config = dict(
    hidden_act='swiglu',
    norm_eps=1e-06,
    optimizer='soap_variant',
)
Below are experts of layer 3 (counted from 0) of a mixture-of-experts language model. Rows are named gate (a neuron's input weights, with its number), up (a neuron's input weights, with its number) and show model dimensions 64-127. Each number is 500 + 40 x the weight over its row's rms, rounded and kept within 0 to 999. Numbers have three digits each.
Before each expert's rows: a language model's description of what the expert responds to. This comes from a sample of Wikipedia text that the model never trained on.

# expert 52
It responds to: Semicolons and table pipes. Semicolons separating list items in infobox fields and ranks, pipes between table cells, and clause links like However, though, allowing.
gate0:502434455470482495481432489461506531561539464432534469561479465467502503511509463443537494500461463431505530475575589466519504464480550559506476438498539545497546443494461492488493461503481589
up0:525499521497496508521512456558538478480544557540567558477561532477583519483474488459457468532522508480530433471549525552556513506496491495544507549535444558471565503514512509539486495460486542
gate1:519530506544480531492454526567511455560550505473453496546475469448496512494528510582509461455538512511460442474432533530542511482480494537453529506490414553456535558511498506496513492464562495
up1:521448565520473585554497529515490446444506570506581541555529593473530463499543394434495509472539533508503456487498468483481450476471491495457543424459494540569523459491513430482519460541496477

# expert 59
It responds to: Sports competitions and quantities. Cup and League in football career text, along with million, 000, km and cm in quantities, has/have, and word pieces like iti in Haiti.
gate0:560483476443424462459508550439438504481460583467593494480536481572493477458490514478513493500543558476475432565554565478551521499399490564446484584460462492453569516513544599486461521522486513
up0:547456517525407503528493525541577551566487501496556546523535514569566557530507494487540474530547567491479452478513488445485560463484533539519521494470492494510540492514485582493484507455447558
gate1:477417534484463510490458563440477544476466513569430507533526572544498458481425528473504506528548522388520454596469463496513501572416519462510514415492441471478532428497457520502537523480414432
up1:517555546506501494510553479498491473502522563510538438491470459461612493488602425527523484532408486489474508466543572509555451506512493399564528504545470422452511438562462536535520523471497512

# expert 1
It responds to: Name-final word pieces. Short final pieces of proper names and foreign words, often in tables and sports lineups, such as -in, -er, -e, -o in Liechtenstein, Weber, Ronnie.
gate0:432508488510535583538520448524487485504415451486522501477525486522484523405440454529498477573472486562603581423503473506529451514503494541453474491487548490503495484505514474504510531504536502
up0:427527534454529493512555503510414557522518501504513485468463475556535526547488489545563547505482450517535535511430483508534473422507527486458464477515539475486449530516491438455462492499479512
gate1:490526469488460488508482514443449560503499468525529467491482542438462488522540497508444432466539466518491457457488470482533472500497576532520512522534491499392545492593505499525485534575530483
up1:471491501522452455508565497561534576549439509552527536479588523532560447477489528549531501516556502446537511484489474527545469526431501447483548498517472468514466528427478508553515501488507455

# expert 13
It responds to: -ing endings, verbs. The suffix -ing and similar endings on verbs and gerunds, such as platforming, booking, outlying, plus common verbs and nouns like support, make, all.
gate0:477498496487529495520524518525503552501520474497474515477453485398518390563429478498521512527508523565526509554470485522445475565491512521473541547517533450554516543457479487471514476422553480
up0:498575468527502470508446514473521471478534502542507603440560490508551501509460557492427465530536526497543443392528482466519531501510459470518497493457460477527477495511491408492460469555515579
gate1:487499506486475472524451492503470516562486570571467497528510530476527424527547568401476515568516501505471450512560531559443352506473590438532543472470537428501508452520491444539552564568563493
up1:526464505505539487459502516508417487480461534510509543463465571464474559474519444429501447519516490564442523516505450486524488525488495388514514544488537513501527492483510440521497488510483491

# expert 58
It responds to: Determiners before nouns. Articles, possessives and numerals starting a noun phrase, such as a, the, an, his, their, two, often after with, is, of.
gate0:423496528419498606477501485520492475469449537458510514481564454553511469489468504527528486465476547475480498497439462480439426508473532521554561484432529507422465468439453490541537441418492469
up0:532532615415448478547573478502469523465509487490482500478398416420487512446516445511460454484485524495479479523536557528556471558584534541485534585505532517509508496505533478466494476497481487
gate1:532504436516482512539479511461530502521417611478460575589449458591590503521532507483454544447543470523534433463467520575566547467494448440454538523471466547449505497553455479463496438496530475
up1:473581524471520522509567440439501507494488535476444507588528493550493544540477476480457545501548448540420506489513499468429477505495512475514498464452464455528477534513450495428548457521515474

# expert 31
It responds to: Opening brackets, table pipes. Opening parentheses before units or notes, table cell separators, dashes and math signs in tables and measurements, such as (64.3 ft).
gate0:456490548456497488474536443502493486473463501466424518503543597530450470446450532522506463509491557475510568499564439531540491492544503458515617552423495530512465511560471470539480453517557495
up0:508519511436456521454526481513490484504506547506490466483499433536510526470519522494568450526599406459511486526448449458547517488473469526484449560482501496535504488523516544459494511481473457
gate1:541489525544513458544535502489463475487432497479516567443496516538476476411584544529541423489507438548487479475556487459497526558456484482532466430402478465507512443499518551479493541553540520
up1:508477492475475546501538492525510463502460541487480539390460498497457504515518469550512509522494419552524496407538417473522470493484459465464520451463472478389507493476509551477507473462446530

# expert 11
It responds to: Paragraph line breaks. Double and single line breaks after a sentence-ending period or table row, before new paragraphs, section headings or list items.
gate0:529488532423490386535563526451502492475547529526515505498442532460573493595543537556535513569478471531458514494557576520539544510467512460477467484402485492471507563499505609501471471514550544
up0:468480469469517396537532566492519502481562515440540468457460483485556478541473520550558483424411464551437491430549560565516507504471518497512533468435501536502541515509528589472537538521463471
gate1:541506414526445470479462491447452474493535488452554497450511486427457405444455541470509529425513494467457502579459502523490527521525511536465463513514525489521515565510503436415494462513532417
up1:480470460471516473475440485514542447554535553489490560536557437495518504576470468460379518496475526536563494436570522512523440468505497495566579527509498423555460515422578530541491558522441520

# expert 5
It responds to: Field separators and punctuation. Colons after labels in infobox-style lists (Breed:, Motto(s):), plus dashes, middle dots, prime marks in coordinates, and years.
gate0:493485541477452494472543615528477521480569512493531462579494592495506510493501500505531499551581465456526584482477483494471550478489449470510533521496390443524463524519509485513602544459547466
up0:459525535461489481473484552477518546407547589470505551586544494463518520467525448510449523492515554433449527494506500565434514495540467523482478548548431483465501475533497559445491488505520478
gate1:473469488476448507497513536488485584448544476483512507493457505555482540549464579449437541488549487481469455469516463532468504537545554457511433477482500488505515450563486498503499590535467541
up1:498438502541484445541559574458506533480474481456505496517491547516447451499490520512545508429491511520526532497510524436522500426558508503527460361524498526525563507510484539502483450458523497

# expert 0
It responds to: Definite article and determiners. The article "the" or "The" opening a noun phrase, usually after a preposition, also possessives like My, Your, Our: "in the final".
gate0:536538503531469422478529512478487517505511481552518541550522582476468446550533435551548564478479448493552487620531570471546486516528472490502436460539503522515505463487497495489499493523452536
up0:457503448453507581452535460516557523499498482483474482534515484521542485463482487526480498561490576518444515468492472517421458481550510460515503427493532445471518512488493498447456517471526475
gate1:556570515552471487382508545427490526489452538567514454553573554490462537485499517505540407565616526418545501474616464565471480443510499518497474457528462452516482461456501429423487482529453460
up1:494482530534428477479492543516459489464469554569532507559527496487484496505525487470481453569514433421474486489581491525481505444541495474437516522554495465509468574474421437390505457477427552

# expert 18
It responds to: Nouns after determiners. Common nouns right after the, a or his, like name, number, title, genus, son, plus the -ly ending: middle name, Weekly, accidentally.
gate0:515492517555585521397564526474490513540540524485510499526513550510534497517475503432448494561504552512479508499551487486499486483440488546451525507537456508511406518520563507435459479470536499
up0:419523475538540532504501479500562504477490561487506474507522520547573483495475522507495457454512487509435484489541394559519590535500512507443487515480536480571485506522507492477522440451466529
gate1:442520535488529444520514450447533416549496537539478557497477563468516517539569513471494508562493537551540492506472520449512533536539492499516561576509516422486593432458551521548512537501506483
up1:513463465561465566489488526515449485464537519474546425487427436537443472494405512475519511476627541507529426506462508544517483500486524475465583485434514493495438479535548546475510539499458483

# expert 32
It responds to: Plural and -s endings. Word-final pieces ending in s or x, mostly plural suffixes like -s, -es, -ers, -ns, as in activists, waterjets, Paleosols.
gate0:596491486555458528474489501504487465525490490468540509545460579529518507428514498524561534539508533493424483462502473499453498487570408529473592567468472528543467533505554519459536522537551545
up0:484499460503528497522523495495517549519527451444471486440486580465488461569500450524475460567483493455469438585428484510541451469500532461490483443465562419476507518464559499513488507481458501
gate1:486526573476488525588500471486488518473487583474547496451523487487473487543538485505489545482467571552514525470495499485546542539510538557528531510405476478461494461506479514470498482564527499
up1:586442482559498491494504518424550458517440514531502468447505548482510499488515467530472535508527601479477491471536505532534587507464490502519496515499557420498421542470527517488468504476503509

# expert 35
It responds to: Pronouns and mid-word pieces. Possessive and object pronouns (her, his, them, these, one) plus word-internal pieces such as the w in otherwise and shipwrecks, and name fragments.
gate0:468469507526590475510485492550475501403522513445529571488572481435488465450467495504525555514519483404476509559539517577505487497480477531440484507459532527531440502494622496499516546590473547
up0:538473510431490469558515468481525450513510492523482439508490508555514531481425531542450505507558427526484538462533540498467509517516551477451493509468553443491459515432502536482573513490475508
gate1:482540521521466399524581415559473419507525540482556482434533506485457477480450505527522420513428477454510544583524531547491544478472518574543515528419458486568488470520525520546488543474514502
up1:494542467448509524491447490546452525473522450541496469468503525559549459486558510517558547449569537521520446487402492482542478545501477517532386466532512443485466474547593484502524478496583463

# expert 29
It responds to: Table cell pipes. Pipe characters separating cells in wiki tables of sports results, elections, awards and rosters, especially between a name and the next field.
gate0:573527471463502553516409512457503547566499530468474502466469494510464466433500605511483498441447525426482524417516532448514463529532412443499455484484447466516454409540585567460431575520462453
up0:472599466533545522525477437446473545560582476497475524488521481449553574483519461498472521577539548510425449528536518494520495486546461486540494539524566445535460414433475458507444494481439450
gate1:440524434535484525432500560548488459513517516524563505512451508606504475466506545512460434517468502553484547463464526525514543427524486472431484544534531492572484494581529502525524534488582524
up1:564468503438500462485536498509520428480528541525486490500515491481553448536469560453525557529516444548535483527471512425472457566489472487479524400495525435454537493470503496464490483570458527

# expert 53
It responds to: Subject pronouns. Sentence subject pronouns (He, It, she, they, I), often starting a sentence before was, is or has, especially in species articles.
gate0:511481426598462542466500496443501510521466454477481401462529487518559466483489486537517506471538555475477471411488550519460441491515524516516496501541534562524493456450482483475508478508457521
up0:420462546555525524492454454429504515522498487527485439511448444520535513520520476447494506463569469449514508446501463503474418545473386514533520430481505496466557516499535511522524527500450554
gate1:510489486513457525482500529452500515488549558459549460487530454435507491452498449553514487462474470562516532545558508508480506526522484522489537494472535530578571497515460554496437486593524476
up1:481548375460542492554510522513518524449450472544544485493492493557507545502476463471467512499520506546568534510554468507500579537534527464528448598471469535438500486364487470508512481493476517

# expert 62
It responds to: Ordinal and sequence adjectives. Adjectives after the, a or his marking order or status, such as first, second, final, former, sole, same, mostly in sports text.
gate0:559461493458470486467471439544518507561519526515509488504499436430485513537532482534453516474479476502584550536527554522510458475422435557497513527494530472541559518501508461510540539506551437
up0:513496518556513455534532509502483511502527531450558453482445499534522557545456399514522495585581581567509497483503426453467525581461477455532470542465449476569529462466525470515513477481457521
gate1:500496460535492545510572512538572511556460471524488520464417446463472552483485510481476452492454549531488451526487491525496514447474481458514576523475472610500589522468451493478494529455518464
up1:505526538483515528486537414504405533491553419547502485555470523508506509497465571445453548515459436419526485579513524534509527473519459506489494554497541560463452547482473480561530473519427503

# expert 24
It responds to: Final y and table pipes. Word-final y and similar endings, as in Summary, Sony, Very, advisory, plus pipe separators between cells in number-heavy tables.
gate0:498469492429471489503514486511514490540496465532559471498475438519509442485514531534554505417532447490503478495539546475508504481478517486460508531532546579496451527502571518542437487505548518
up0:514523460468518522461521531524487556507524468447449490548535514531503557493475469606527519513478455506601507515454562446490596382493457492565536558512559531540592466510472501538523458515483531
gate1:507544486531483508554480480494471465469547475554489438418536487536478546492519484464469493570513464508510526573488580528506475530477514515530536591431554539443466456553548546499477460466395445
up1:531503476533466472499493537532489500538518449528524542534486412452490475430557465479433506525551481484469480440479445515483610428455539490452480497497517482537465502504517515518511483507509468

# expert 10
It responds to: Infobox numbers and labels. Numbers and field labels in infoboxes, tables and lists, such as Born, Map, Coordinates, 45, 2nd, plus odd romanized name fragments.
gate0:482476469441527516509467498506482473470463521487466545446480472541536498427451490488520506601520494549535563515502536518438531502432518508497501479548555518458453382536485503532575509537503500
up0:461438516541507496516577507548480444479474477507583493474514498473501437474454463522506542523492579440481478466552504530579459526532548486502500425478473496479548494519448494489476544418491499
gate1:465504494486479453481462516504502486528506504515482423481511482557561527461507524434468576550542472454496452524572548484463485519457502496525544482512506482530485518521438532440565515443530556
up1:522500514481496463525468563478454512516480508529523497538447509491484531481562503499516534441501548531558616466502452450451546576486473527541525498552486524527575499460441544468436483505524553